config.toml
d_expert = 96
hidden_act = "squared_relu"
moe_layers = [0, 1, 2, 3, 4, 5, 6, 7, 8, 9, 10, 11]
routed_scale = 1.0
balance_loss = 0.00995
init_std_router = 0.0298
lr_router = 0.000184
vocab_size = 16746
tie_word_embeddings = "early"
optimizer = "muon_variant"
beta1 = 0.9
batch_tokens = 65536
max_seq_len = 512
train_tokens = 556000000
max_steps = 8484
Below are experts of layer 8 (counted from 0) of a mixture-of-experts language model. Rows are named router (the router's row for the expert), down (a neuron's output weights, with its number) and show model dimensions 384-511. Each number is 128 + 32 x the weight over its row's rms, rounded and kept within 0 to 255. Numbers have three digits each.
Before each expert's rows: a language model's description of what the expert responds to. This comes from a sample of Wikipedia text that the model never trained on.

# expert 27
Description: Opening or middle pieces of names and nouns in quoted titles and lists, e.g. Stan, Kh-ary, B-enny, Pl-ato, cosm-os.
router:137108124170111118200129198104102173155121125061104196137104190146123116076115154183117054148130130121169161116127162127159155185094132084043204139181112111134105117124100157204118147111148129085128084117097168134171087153179167151163143124103166175154143145130111151163132081147117116113145122098081153144120194105140100085079088142093161100154155084129170100130147079126160124109130
down0:116110146112127099188178130124100149121171160118123113160133073132136098137149121100170112151140088102128166155112131077138132096113118098139135114126121208157160139157133121075106115085112167093104140153136186121216174156099146125149111082161169107155088104151142141146134125141167171154126155078155186141080113207154101119118151065080160138113128097131168137112113100120200136085113
down1:122125093110105165127063097172107139202164113093106119115044141065079150128135104209226127153110115133130158097098160114130096202120169168079119122117116101124133111135137130139103128115113104128107119132126095101130125160120165107071113183167154154114152112080183065133102111101129145164180102153156120158122174153122112128177126094132096087113143186127139083139158158169090112116123
down2:117136108147142088151153109131057127118155123129162119108165129094142114117157152055135183196157127102113099118128134163059165135187143161157158093210122141139131123133126157138161126135139119130134119119113099148106163136179095142156115134181110199118143092157126076060149087057131114106164127128135111125178114086115169115193131125129086188144185127137132111105152177149114136106132
down3:121166090104177106044043124123094166088158146091113101126130139098140125055122152178182146183136113089160109158119133112144124131158128139171136083106129111157115065137092091158087103123174121131204129147126151089163123165134079160129075127151136098140121130185117150157073135074099151160137086153085148190127169134078089181131122151132112166118121111118156113128133144108144130141150
down4:149132192117147124144135131121089158114193130100160066162155119155067118117140147053089127105132091109109187083166120137104118084187137170150050080129130140140146105108115091140132146128137118172114150091107118112146171151139159150137081162139100147137143114103145151078182106127141157159122080188189174133128177039088175136192109097136116173152106099148174161173088120106135092127142

# expert 7
Description: Pronouns he/she, was/were and name-initial capitals (G, Mc, Y) in biographical family narratives, plus digits inside table numbers.
router:111100113075065178114105139144125116141113115157117161139164184110136093112128148153115097148140123149094141126162114081149194160157101074132153134176112189141188163132183145151105106160127088130134105103141118121117086143097161135171141110139138163110130125153162126094132127128098046082149113182136178106153128157140158160109148160073153086127150160126101083199105102102075095204071
down0:124110153195145203094151098163080130113161120125121145149054164168153085130104134117105144066160143092108131104136112077160133125075034103147101123146192136117137110150119187123166158143149139147165137081127063112155151101135063180134138150111069168065067082153133141063144089115114103144094185088092120128169101147147129097067170090131189126174122140118089129120155101174135107098101
down1:108123103105092118161097154110082100111117110138133101061113141090102129123193163163149126122142122115130152110169159161112085161127069059117112074164075162156114094129149187140129140148087148129147127091138158105120169144109185075135125113100108156150165121136133124065144154151154073167139143128064161081124175078134071113144184136169060198145130156093125097145111147126103119175134
down2:131102113105139108150122183108133121066106147107094127120096142130134105122155141125120163137155138113136128127109098109164101186101149096124140069138138100132158106137065131112117097135113158111148114098135111087105119203169116097159206112118166121138155115100091070108127201082163073222145182125151132104123176136168146184126134139075122159144177165176134213169148154116131107139128
down3:146100122152142179131090187154145076197147126155144163137151100098138125093157111119143190188191131174115151144094151171188122133185149152138117129147143105091110144086136133133142190171138141101132106135109084116090137133118119153099130114153135138148121197175153175076102081148133121105132123166132155162130136123124129159125121122150114221188112114125117130101176118143056195176068
down4:131131170123065110127138121120084132205124094128133150046139173158128151046159129178087101175059112105140140186124107174083112151113114179133125186093160164139134184094168181167126062101104113112129091120077109147110120158101134224174138135118115104111116093126124043141116111140131145132148127125140171118133130146126017117115112066155128162075092149149130110163161150105085134151119

# expert 17
Description: Final pieces completing proper names and titles, such as Sh-rew, Evangel-ion, California, Rangers, Street, ville, Records.
router:141163105143111202143159161120187139118181135099190073118142158128120163142120090079099140152185114149142117105144170128162143093122162102113160142130121082116168176076122141146114127144128122113128156126124122133131101132167074110132101111057105115140155106138055058188118164130131161143190130079175131152135123120141138135186118139151178144118147085117123104089115110162122183136180
down0:116126134089149209120068156165148121118151158186138108114103135148087135121104135059135128132118121143080080116078092146125173153085068069105065114079174201135123083122104121190128094106126135131140075102144103084170127125090133143111086112097142153129111148150139073132163126077145132145148207145138123056168078096141106066090086094170120155110098020130134176107087160143133130115145
down1:151149110116184120132121155150059151095146106153148102134153147225187138102117136158097183139083099203174145121117158116104096135108097147133140130126130070191109134122106099116124128094190187131101190182072132108131145182172070119129143130153121097112156132156146127099138172141110127168115062126108156146105137113141084105177142107127137113145121109133195159141117142116102130150132
down2:127099140184152122123160092128090116092116133133131116101091097095050152115195148137198124129092058157103090172133193129133124114113177098179146140091156108064106122126111078144113084139151163107123117170108130110128122158154134144059158186111123089205093159173146162115152146193073100088174121132162122061142138056087097135219114183094145075148095092080075118086145073085092149159155
down3:061139113086189112147145072201151116137081158158165114072119147139233137132083133078174112166167090141115114172142143160093138138162125149118105162176087116109108222140134041165167120137122136151077132156145158155085134113141102086120146161158082156076132129107072109185163109156134115080139135165180130126131164083141199123117157147110122107109125115118134149179147116055144102150153
down4:173109111129071098143170128096060132121071143167165111090099160121111086098143082100101103086089062200105131166117119171074147168103102175091121108140146097132125139208104047100112164180127155069111119147126054145149121092095153140118149100137140132098138144157124138139135171177210104122037127155116170147158120155163146136177174126120118177091150142152157192076151078121080094117124

# expert 23
Description: First pieces of split names and words, capital letters like S, H, Gr, Br, Rob, often in motorsport or technical tables.
router:179094177128214150120141139075075166130136151082167148129067147141093147191110157115123144126109142164102108208085182210124100162142136118164147180091121107110106115164091134098161094129132067103112129144109150108177116120117104156106130149186142135113133097141170161126155216130154167065110124125145140106081191112109124112083113148127084166149081112131153193146092093092133107117072
down0:144120165131108097153135077109130150113171137106114113133151076146112111088141161101168175075133115128100161105107139074100138210102134141137122180048157084095091072126152212101140109160151130140183116102137172161181162144146139189125142198146149108136193152155130199131128127140113152105120117134054178177085114149097167160134146129138153118078069169111204085125140132085096162139101
down1:085176173149164082091152107110146142109119165188107113121110154166103178097170172125127121106154166154157165103148132098099083156159114158115165137156150139102119210099172092104162106125079114059158147155159155156146160099123190149094110159159079153150194109100135156106153122104092170117088169152161134134125134069095132120108098083161087115141103190158065133141108151135105112176110
down2:155108133175099135137119121164123129153122131156134126198144089100160178126155144163144133148147118111099123121160099139120146126075169105120165173101133130136138074084130094116151205150153140119136100143143118117143124113092124131140137179148120125145140049123111129066166137078138123105132160130129129092112160146121107130125122138106133073134113134175099112124150068139139143096112
down3:146133118169105134142058156170085086093143138194156134110111124117080135084105143114174121112105124206112099107121141087132150130143069158126156122174122149148105088098148168150097102084110168122166101146106089106133096135117119131136134101123162148108122103090125181156094160108093136154198198097107183158088114195131135116143113154098180114142100144102146141177112116110100134090103
down4:174113171182135103164136134117134146145149136144122155148118138079149160150118121079093140120155048182140167101112135102117141178182135104134127144123172153111111127148099149093070149111124121098088120123111097050112144209177171120152143072141132120085122120116111123113143169113151168117140151144183176132119145152151148119134115090159099145168098101096132188153116208101171144081130

# expert 28
Description: Given names and "the" after by, of or in, such as Philip, Frederick, William, James, including names in legal case citations.
router:121143152130088166110109093152195117132168184116154142129170137161198221155065103139090146136122109146131112129149152148171129141142194157120116173118081091099152145160112128173182166188135127118098168092112170073122094137161099113159148167128198118135133140153150113141111171094100153143171105085210155050094162117107113118162132082151124108112162135132060137177137153116181152143107
down0:121128116120121125146098198082112135139151133067109096123158098170044135102150111135182099185097128134178086100095095150097092063194139071116109170161174081115092143180126056127195103127144095110068145101138110071122137131134159070104089107171146134110145115059179162174123038082130133117129133159008075088131074129099160159091133060147173184132169118120088126119143067114087122118212
down1:220117162164136129106149118147145129144144136112113166170108189121156133117141116192160122162067117118120095158165144150082093094107130112154164069152169126136098045136116199096110090113097116112093144099148096054133139103145134150099154140120181151080163083179088135094088118159132089092155205165100160114082117157136098147204135133153155125153122153102105139149158132125116084144177
down2:174133136107105112179150130169114095098122137136115150096094215125136144144094150107130133157138129159089124123125110142054130081164140129121111125166106182157189126147124110091106100091112126158144180078107117151089089162120133136140108160134113133135108096117075112133142159126142124120096140141188127130094163123078132071146118174109170152175116058170158106163072097040116131113122
down3:106187091135127137138134132144165142170092109121118107120125113173159147165152112127070145175108122091146137165094136124157198095123119133149138174088164146124159140139136108129161150134131142135110107086177200168104167190112134156117134154147157137096124170104064110089128097114194167107130130089152108182079140099215126159098133071117118151102163045160130097162210134134172166156096
down4:089132139105170157171112098136177128153103124108197139147141159209167104114153127088156135090139122082146116142146085116140120150126087104195068102146148131023147130152116140080109097203165103154149170129160088112060127143146113129074177166167127182083190136131094078207083072086143098154142075066124050160103056178134122081107093190117114132108106087118098123180081096153141095129155

# expert 24
Description: Nouns for games, seasons, works and awards after the, his or a, like season, game, song, Cup, series, role.
router:108126156183078165155164137124089170144132138116134069138126150154131125131107046104109082147125045177144152137108067111142123101148080173189118158132103087106167152083109090168075162102175176129103135146115127139147185130164077116122063119143103147118101106130137115142115102176139144158114098153115124106177188136157129137136133163160119184117176135125143087141132110117065154168100
down0:106132139110179109165141160121151176106080218108178070131070160119132114132067170126136102161123163171125084101156114093156090118171112123164088116093093167128152133155144125124124101147063190134149110137133111132130084128144116098092079115152080080081165143146136097118082135166170101100134166181151155128141110093129191133133092072120133165116081163108110174216150129125124099098103
down1:166106156092128116107088100097129177163106056166121151171057119134145114091137144148126071139202169071141180091147136148152098134176094142142112140147102166132150160137146085103124167151039087127178078091106107138092163147150131118112127063121101167114183108088072106116074150142168147155097154129098156179056109160107146134146108149158117144099130083155166079124139099108171109174126
down2:141158101191142099137132168172087106140114092103145156128120116177147130144081121121103077137120100159124116058137068137084102116131129108106162148115082179107135092140143108101106157138120092107127132135086139130173111145133122111081087119112129111102114122148134110080135084134135181131087082158156099160123159142194119105166145063129175154149124084097096117115163180125161116145146
down3:160130101143123142174027099118094131185094087085108087105084114181182120184167089132125136110138172119125120115119119131120142081156093179125097165108150159153158094161088132134141098126098142154152134188146077161138079145145096185078159150168118089211167136161153149164128105107110138139115108192150126166133117148147167188169150081142134139156124151144152074164096099175118182133094
down4:097105181183122143158122047095152112103123184123095125131113155131143117053160068105131124145151107144136163090143152174128073089100158115156102174140101125091106078149105112145097049077159161144118120126174129121109100135093151028130178116169115081146113142091122112160126151132141121151174120105121132195086151089122117072135122103134113121135144105146111105096120110075114134099101

# expert 32
Description: "and" or "or" joining paired nouns and adjectives, as in food and beverage, passenger and freight, royal and magnificent.
router:131137175122090077119095134117100034199107156112116160132128113082124151142088106190130174050143091125138154121098171073131069176102100112090143129112107070121116155132156175168146170137148093131141116166132147117073135179120140120120174101127178135170157143185126161118090097223119111115101126127139084109149129133152098113090132070099090089136142142067121145148125126138133150149138
down0:164134166114102163089148159186115228110148114150135134099107112074148102088110174147130170131105140140161107143128176174133153107142094125089162143123082151089149154161079170113114095130143176110140144134129128158138081101122084112110129118145146130168135105137093115136106151118118132082181121109092150184097162141076164145119171065178121125074143133122186173149194087107161112137142
down1:127135078111063124132082132187100111158103155041171133111071156115139130157136167086143128129112056128148148110127138114139154156145089174142102102135110165067105125168158140159112192144104145126092119189157126166106108093131083135144082138144164138148093131152097149104137118189131069106123141154154107136062044141088129130140141151148175147160199130138128122114127138114176096111106
down2:111141134155141167105101140122135136111167146137065153157110086149087109130111122156165093157096153147138140140119201089097134074128175113020093116197115093119138160090137073124159137128083115123141149146135120152135154107134165109125124099118137142157106088145104130099104164183090124170121170141163107089146112139138135184135077149153111178123154095111098172161124101104116108163165
down3:125109101158115126116135092125141165116162167142164124145152108042157116108094156171205152122116118118167146110158124149133080066153136114099099167157146136110061130165148158171168109080139010139119131152128109146134216148134102196039175139138077153121109172176124105188128099178134109098082045150115158131145098102086109143134079173178135156160093105073161173162082147083159171086139
down4:069144175104179158154116153164060099122143106159145124124084164113158065110172169127125115136139187099093194150136105123109129142081108093130130185152148139125154118174118101128094145155138134145103101113067105156155084094133146204118142118141140105080082152094138063104150115084096160129143172137077117143179048132117116104118162151116130146102120144155124171147054152049128172112094

# expert 4
Description: Digit pieces inside numbers, addresses and figures, such as 926 Arnaiz Avenue, 555 ft, 1,601, 1031, plus some name fragments.
router:133114094150135157164151093134225161129191173096147074051145103133095152183131130119087128137155124200217142089120071089181126068150146140160088153116137120115123117119170159122149109074135142114122128121145105091054166153135118118099119090140110120144097108198166126117107104096175135182132121134145144166096126145107117146145112109090105125124152084114111132090084181160127123151185
down0:134172144110109145114125142155171079172111081119164136149113123151108095190115095138091148131101119122127152101159114076153157085188145144126183131127141123118178072135155123153147146127135147163153139151089132187174053122111110130155168113181166163096112076073149147188117115107153144151218150152117123165158125133167152143152160104136069077115150068135165094130143054095166120156164
down1:118151129112093163137187135158151158092101148190137207145165113169145158098110144131149126174111083129152149091146130104172115127111128118122072132169167097172134152184114070153139088113129146144193152163161165140094075154051125122128079075159134126104089129075110185105144111152099108112131147130148150222131143174129108165161149147158130105150150127101119095107180135119135159192124
down2:192142107127096137078063118157090139176079135167071140154138092108138137098128190153150126165073130130108107140130078132109185148153146046119072119079140121124070137110145128177201156158123101138146183110121170151122096081128124087105156104136187061060155125142153085081105147149083098150087112139151139153157111116132081110142062139204084110115139142121101139135127103077136139084094
down3:136091115142111087095112097119140107107106094131117068108093134158129119098109160118129142117136111160167145094100097135073128137164101104087116097101102119144096130124104179118131111126127123110142128139092213133103134154125147151147144138187146096127153119153129074158127158161110149141137137120091094170119147140155143146176159112139116134161090127061148123147120127128122168059157
down4:131179116138130132121182116127162097154104125110161124158138177187094132149125127101116103128157099092160137136116113158146191145135128147124146126160126155117113110144134148123092097130070103214125167132122123132170119121111141131140133190120094098099141198140119069080079145158140129150117144152145105141112170093149107138124131120083171134161108152119098144134149110115173159161115

# expert 38
Description: Final year digits in birth or date ranges and early-sentence verbs like represented, began, announced, born in biographies and team articles.
router:145065176132124139030107111106125164109130136150076105120107156159141113153128170133152082146154126102112129114096109165154097143104148123131128096103142158139158136169158136114111091104128118149086129078085117183150223083138096165101114119113145154147089165145178179098118119153147114180149142176144152151180100132113140112143060174137162099103104144142070126145112095125120098114139
down0:164159114180076099167136135138105138094113118143103137125084122129160182146119123100143111196090119173173124222188151103137092154122090180144191129122102101143078129071115117161212095142078105096109121135055112083119094150070161171126130091149145141091095118129102197122156169103172152153081166161093080127099109135161117119095124128150087140119133101162063181124154054145109058176041
down1:119159122166116080123103127087111135131115162109167108144129158120080091141106159153107176148098078132154195122101108096178077105154132164082150190129120121104060183158141104124070150133121112145123121168178134143117101141146129135198146170152125093165107174147139147111127109085139070047158101155106157151111179180112077143150142085140170104073101148139116139126125143127132095139159
down2:128067110230123065191185145140121110090099109166113142100151154090144183107142131113172135145127083123112084084103128117161125126114110132107060123121130138133166129144112168091126124113178176165127149119086091128162119093127104114145175131086139096141161171145162118152154123152135118085097109083152149096093124121100109122112134112127085180161091120159126057159135165129100173083133
down3:114105130097123137169090155093150090164192137120101088102117149150145136155151112196135120069137198155120155150088042107093156090166105161146152166081102102096137118153144163103084138184166055113180109080145090143093102133073162134113125147150118140146189164074083166073177206146038098108143110131217110132099115136154112102158095060132104098073161119084144156066106097148093060134203
down4:135179105118171109137116109145129154126110125178126103142105111153110088113130114037082154138160091116157171094148158094157107123135159150132166168104135126130188070130144183113137064122082072153106124152158173127143113193200112181116117093117170116072117165073160137119095169078127094119031066080082125189119112121098101111113159148106116172180085136195133089138118117104175150118110

# expert 13
Description: Hyphens inside ISBN numbers, section heading markers like === and See also, opening parentheses, and table cells in lists and references.
router:198134095084121116156125084084142135137177134119102175168133105079145097137124123071134094130203084092089109079113159088107139135108120117072204156131143179097115141092140085161182119093183131169131097135119098143077072101160135143087123104058092104070126162166131165192112154084173172116174120089138107160106113127092106123143110105069184116142120090138105151140168172173130109134092
down0:082149137131128104146135173147097127130188162132104145035097117078137163113063143051038115172184068160106133102086165070125121152184149116141128106098090128137100127121114078150154149081139124147128150067073129174153174101161131133123169100121149127108109082160156155096120123102164148090153150155148111120132112084130197111091186113084111108184112070149138158117124127154124065105147
down1:105118137114098152160143088142140215094156134125162094153097108081121116115107163114086118107085157145153167188087099171147121116159158084154114183099128098152106089134150133146113128147157182113126130147057103130163139120121111146149094137135121100156132124074058077152103119157126169135155146165158146143151129121108095082176118092114096201211120149132167101101141072035123163124189
down2:183106119108140111129108101133101128067134060121122149136066176104152205122183143107100086142141143123118205160010143104131141128126123161158131090150186119145158126095101122120142188125097146127105068130087091187147101162147084176154135148133110129104145137097167188138085125084141115127081118142175168115119093103195067139157112134085112114128140136149097137141148130114136102123125
down3:097129117059114121127139100102149128118194143155111155104149152183104130119126126174158106149158095065196141087153120118099182123178139173100100177054146119124137165101114128100116149138136134126092130135116148148092146110126089188092137089155152136088161112116192077161129143158093163138109156142105187136081110147170151132115125215141134099160136091111061123136053087143132113072115
down4:106139112151193136136132198124193118202109106139144082140096131140116124103122160191120101134127121191122137095102114121141212145072129143123208076130125133169131149179164105066129193101079148138151135100098153080138140108101143103100131163116138113113145150074138117142150117118130116106151126123072131130105156167145112093139147113150144055137085139125119076143102171202163111161158

# expert 6
Description: Articles, prepositions and comparative or quantity words in expository prose, such as the, of, more, different, very, played.
router:162150141109104083106114131092105101209155132181095158111100101132155102153194148110168103078114183138173157186139124075146127171143141150151069147109123152167143040117142166147071100101138128119143136060206130119154120094126172084145117143149085165164164134133150123107112080157081113108115109099133126164133120127144096156139141150145116119095146128142098134090185111091127112170131
down0:127063121175168124138109161141141149110118091114128143101097118166146064124071156079153122080129137134124117172125173087129098089111163187190138147094124119153153113090068110132117125115142147158134105116101111151088106130134184122137087163158173145034097119156131136185124137112085133097125133132144103176108136110099081101134097101114133140147214132112147148145132128194109155104133
down1:096177157160114100115135089090114208134128117195046130145112120144148124136159134130121073093172101146055113116092102140140203118097142130100113192126094176091164147137145097115093084172176137178148103169144151171071086118134159143125106077135156103104152134124117089124141154058063111115142111089147166088040141094149084175195112146075124145124071100140159146122129146160176090086098
down2:164146090126052100117117135119128112127111134158116104153129103128063147098122154083166166129112046164078092089139092116179191175130056122072113121142151106084075153179158101113152056164164183088180046141148190077118141156106143096126127143117086109112197104129123109132114169193174121120103154134163156128150105121153148159139119153103065145068105123172130094114107140090137100167128
down3:154142121099126105145127095076138144121084211141147151148193130130140089086109158119114118134119105146094157123112162130128114127153145190093133119095138130220147148148113158143114092078120089101100115173175140133120111084165121108127107143192115141150077109209150102137138113118139106133111125135090130165151131164095172078066126187173184143197127123037185130121078148101132058124096
down4:061169113150172157152127103106140135088131139166152114173151124132143140033123149148130157156120157169071113162123077142086128105167134090114109123172130093072171131111116140152110155163152114100076156105072068147139134097122106153147107152136112130122195167141078143113127108139140045112119113125130090174136129161125139156123150058158104103115087139097156107134141108145166087090190

# expert 39
Description: Prepositions in, for, to, including linking roles to works (Senta in Der fliegende Holländer), plus table pipes and list commas.
router:148128127167156078130136104135138170121114133115101157127103111124093162115147140131120094104128162163170130088097132075113161169152118091135130153076128118168144105082125125105090129148056201125107101105070179130095176163110089129112170174119153076140142135075061091083047173121170083129143098140126107141185127099128097124143077145120106194173130136128128160132132164148152143127186
down0:162138099157083112159127067123157162150093107156109131197128127082158111178089074120111155179112156107100129144115128148095147153041090093166105117151110083112106118157131148193090118116111176125106151107145181121149202129089107132125132101147144117118107138200130118099083101159147139135118122159124099151179085085096151117100141072102138102146164097115090055120132118088174101135193
down1:081141112102162091096061161144139086137108141177071098121137121146135195089127106105104167102152123139131128180189122144082128155142104151139097174180114101107057173174161179101136118163129095085127067144084136144147198124192065096148214113145124139073145109176103106119077089175101119100099134116154201187128176113169173156120069151139116155123091132168113115117139119144092142107121
down2:132124140168061137173076095118090106171109114127209041128110068119140122174129172146138118150116095109141199164089068164118114121139109103134141122165102108128190140131122147172152125112152155101090116127120082135192139146107061154124159147142128078117087196077148085107120096148176141123093164153115088170106090156113130107126182119144179090146128097116088155167138108167106136162109
down3:118141148120097125124102091156147117138138159081113139177149178141115090124094150172092142118133108163073118119160137104127133177158062200183080157147126149050106081110197128128114192162119111138148127103105083167079139102121127091083113139129158110115102148133084163129167102160091164180183169150186093178112058096131109154104146139167163059180163160133186095082140133144123076137157
down4:188149115142124120169102119181115136060115097152119181158131173114060143115114066190132081141121108114141159157135149111166112107133061107147119103131126133124161113151153075090148043141098130126138146150139181169160158113192121196151148116178127136095071143081205151155136109140088162067109129101138168141202088147118125151073088122063136151104131114110111198107171161140189151079146

# expert 1
Description: Parts of team, venue and place names in sports tables and rosters, plus table rows and separators, such as Kansas City, Madison Square, Charleston.
router:106170131128175122168119146127120164130174154058163120118086161122109143134112151152153116095091146109144164134143126173151165095115103107062079140145134156106083123120112110115122174152114115136118168110140143116073150112141082099126095143120137095135107070114160104153136170085158127102201140101115093109089108149141166107166127089114081154156117100135166134144150144078150097141164
down0:151104113103154136135147079150106185112155124145097158080147118109128098124098158127126160097092098139130214190112100160150167113107144088109127120121032159120137115061092085142154133114137078150115085145113135184120137134133162195107143113142123172107133144093088103147086155115135129129140182092156055147153165082114132132111105166152062149137115132107138131165137136146182087104165
down1:198132124121104092105123159130127124089120105113170213127174136128099129151131151148171103145152128154129140123140196175113118171132165153103138161124065149141121088138149143168165163045153118103101112131120121108130148139066155093165139131146158124198133199087101159126171081084179173056159164140079163136082162105152053182091160151109140140217149121114143156101104072113136128179126
down2:168159125139086108105091116112090098145140101133108105139102074139205094153152126089137132134178071093151139124106121144141100097138141113139115126091069125088108107184129076197082106094134128075154150146150103069085114082048147206162132120129087105157126129122119131166128095025121089121120112112123182164079089109101088162160205082145144092103096135106087161170123088142099161145122
down3:152098117133138164176173102121127108125123155099110060073130096169102076125141184110084154166169108168161126106128140177077186115161169130101131167119120053126061105112106132133172114132206091110097160156162124094117092105079173162135101085149093073144101205154130120110076119165142099168143160125155100119121109091116066187055113091110175183104115077079206060109127119084162111093097
down4:096093171098132151157087145081133140143131081101148160121143200161069102174118065070121051197129159110124136186117129112121107167122147085126132124123157106173119129115183130095162114118149100141079122125128153108089099109098057154102069141120088148177098175162160107177184167112140171100137084087142099125101078139167139152134173165108133127105165058176094143110085086131172103085104

# expert 34
Description: Sentence-final periods and quote closings in event narratives about fights, games, disasters, plus action verbs like killed, drove.
router:164155140146185072136129127180101131099120132164145146139186089151082098119150172203110055157112174169042138179173158129150183136166125085141133097130105168147148103180154150163126141150153129144096122080166143144199115113088114118148133096091111155108081135180180142139173145049131104103073099094096136103150145091066148193144143125149103091108141130155208139154125074155100066141115
down0:121133083185127050145111182120186138149119165119156108142210164238105149162068123121105132109210146132157094120091113130125149093135173162135111150075162131116113137162135139154121125095099151100115151131117162125099098115085155107107134153096128128108105127067073142124093190094106090054092131097205141134148116140152114140118125107121138199160067069125154121116134097111160118127086
down1:152121085076191102121084061122093130092132141090080140120128141061100110162107181120164094096105161109140133133065200086084096081109116067164129123114127124192111176108163170161153132082123133140130132140140125103151164084143085133107102155147136129081146111141110153175177145163132141187122099132070076102161155129086095132100111118116117147164050154110146174148090158162138053095148
down2:063123152175175173157152129109125092077074130119157106135165099144164146078102136139178096078088167121088111131153189130110147117103173124150136132139126076111128167162167132139133112149116122082116104104112161097156119104032083058102125076112156129098133135114173140064123108187095170166104168099149177087170155126113187130118109141161119134198125152160114184152142158148138118165158
down3:114106134051119121143142122140107168204117130128152104120083162178092145089164083147160115125130013168187156189169151179112115120149149118133136131152117055111122115104141158127145092167070094161178083164183120083129119120117161092135114133228140171139056091076093115101096157140113124110152155079154132159156092065144102128119109147106151147117093087093124185097084129172122096191166
down4:165155100159097128111082126154132099071116119140093177166093089139071097113164073121116156140174089135053103161113087107106081086105174127098037135161079116121110129114158151169166187149147184093152060113141177170112137102099095187179190165142129177142152087114071188125088146176050164130099039133217129109109121104111108140160135110142119149081137090123137083093193185099138147176095

# expert 14
Description: Plot and biography narration, with time words and family or people nouns such as soon, few hours later, father, young.
router:112146084127115131078152167092156140079108187102138206118070150128094131119139185086096114116172156119178162101116118078182155187136149124149125096124124126184171089113137141159063095152121126117108113097126163122154115108138132085097117183118070124107127173164137129117193136107137083126119137160102166142136100169096159155107137120152148098065167140143137122149072139150114119122145
down0:163162088116110168149164158161140149093178140138141105156157160110146162064084122101113139072085131144098196156136123123054139155170083134076091109164105127137115137156084147109170123161139151136146124101083117150122117135103152191119115158104186152109121139079108119159143124070134106146117088159125133130157117145146124158140130152094125098101153075179092078136107149171152147102116
down1:094141142055116150153119112123125128111178098160124115149086087077131134187161137111070157128164104110130102115155188088091106158117110148100124142120137130115131123109100110189154127080178024121114114150186157196147153123105150142131109155148164124149140162133090113095156173117132104126104123128166046159146189119078093146138115080114154079140073194104107113135136163135096175101157
down2:170178102158151184155148186098063144147140109138174102139167147077116114158135211115164116151090102117092158106119154127095154143163183237060119067124120089152171134145109118115094103091172150134067096126120087164135144132155131072119147095132079123066135159124155162133103193197138136067143084148182154110134169142113144136085139160118143130144097093140114189200089068151131139134120
down3:137107094115080173116111096198154086140110168166178120200099164142065099147131184137157140111103223088106179135134152125166094133177087104169061085119130173184119141138106075136142133126057123101112158146176136090092125120132175141150090100136130175130139189100163199121164096121139117133106087122185170124090150120095136098133142068151123167115123157184122094074126125121081097111135
down4:107121081109172089127158152115126086098080171155120130126101160123109141108186106107101138174122139176202146119175196136132052100161102084101113145152123158116195122104114161162158116096141147063097132154092133155138136155159168129123094093125176130162139122118131131128118093169146089182173096118058155146165140119064130189132152148125114151118118177118142162107143106108138044146165

# expert 35
Description: Nationality adjectives and country names such as American, British, French, United States, Congolese, often after the or United.
router:117152130098126164076109115140173141141122089116133146134104130117151129141140147128116105181132111122149145088133124137126080155140050197139127094135104046094108130116071105124144089139133137128132158061119136097136157114118115130132089152086091172079134094169092123110133134123099124150129132162160106157168132129136108170107109086144110138136116148071098042167126160115097176131127
down0:074119160098144190163090176115111102130082160102158146111135102123119132161092096152157137178076105120151120071108218109136093097135150108138067104120140177190121128108126104137138139118114184184118064125107194181123156183123145108125134138153056089101152124177144151089080120110128126148141167079152119122151145132130157146147097124134108064157118113118111107199108092175077137100178
down1:092151165009096133145120048075080255122069100159129119204084101121129177123148085140093122138166119180123146198140168117152062162100132144165158113120134209129138152125131105150137115116156136118088150141180148125139178097127121171096150102127208111097114100095083117143112125111125090129146137110106106135073103182093115172128140155168150116163170177082113117134103095126076093124083
down2:121176084146140102162090075106116217173159093151113103224146086135106130077121132120135155145113116112122191091149116119154096220134137112134152087119120106164146128094101122120107151122153127188092119134106081155065068171143103107151131132102180153121128106112159145078072097117168149093176142151176096164141116154160113150122090140128163099168116101142104091116146171144131117159118
down3:160151113102075157154144169193150148106140085130134148135124139142134094119102124126173144171109087158155095104123129122155144150055147090075123152195090106109107101173085103084039149096093157135123098181127136137105181170108134133175110119131172160141114105162166075111120169099157132173173135132107144092123147150109079133145137161119143084095079175071097217067164111131189120124132
down4:130126087110109154133158111166165093126149165175089161183059131195131090125139121059168067112087081090122141100164118177101126100143124118103189139069143137213086135109112114110136126148118154144169131169119118198179106097108137126135126213140108124132127131080136110136089046130051139107150064110112155135134143153176128111149067134153081165147131118163136142124097113204166164105099

# expert 0
Description: Commas and function words after names or places in biographies, as in "Edward Howard, 1st Baron", "Born in Belgrade,", "post of".
router:143114148156153118148107143148115137170122148058123104139132118170186162149121112129121178161147146093092127139133175086123100124106121154135093115168110135103109120124172117113144136170160158144161108085136109063177200101138214104091162112127144094123095070110103103149150086158133124066139080169141198134104128114123131138053089101074157083138096133062134116153109122127150142118145
down0:065147116099118138079116067143097145107095130140152190153106097163179103163093170183169092159108097137141148123166157153119082151091162122108128091059155159121135096155157081126161114112142160145113147209055119156078140083110176142104127116151161147102135153145118158118134105160128169116092105154089116145099137100182080090153105125111109145150151202113152137122156106139172131114085
down1:086129087138090049126146084072198130101117092187122144099101196163168146119115103115108112199119084184115123133107157075142129083132126149063180141113126160150122132159094141092125122096172097178077072091180099146177079140125073156094115168158206118139122071129140107142148148158164122189109103087081141144157082095109148080158151164089112124106152105125104121162131109118174041099156
down2:139142151120107123076063164122171116085092161158158163160133135171184109149134149160050146118108086100110111161109134120103147171143105102079126157170083176142184092163087113152159146147160145107130163159167093112102138136091139093071111165095102113130177169120168122156121112135074092126093120104194106119114156150184121130137126129126148062170169105061122148152151128155133216121113
down3:122126105104117123135113118161148098067148143127118154145177167101129113117140121101087122133173090054140138136154147120177093128108164182167156061134149157107169119098094126155080152158159180143160078152126138107120203137117160166077125108101103145118116101125116107125135163201130083048137135108145099135132160114078107096131152095155168100122116140109142146181126156085145159136127
down4:110141159078172071111169067135159133072127115082112116167125157091134084120153114128130123171204160067131183114120154147079153145122107086126153137094136107081055122157099109078097117155168167116128100087169093139123124141080117161128100145144158147146164176128129154177121106146105073085096139135142164126118082131174082098112169205133099143130121141152070085124149184130057081118090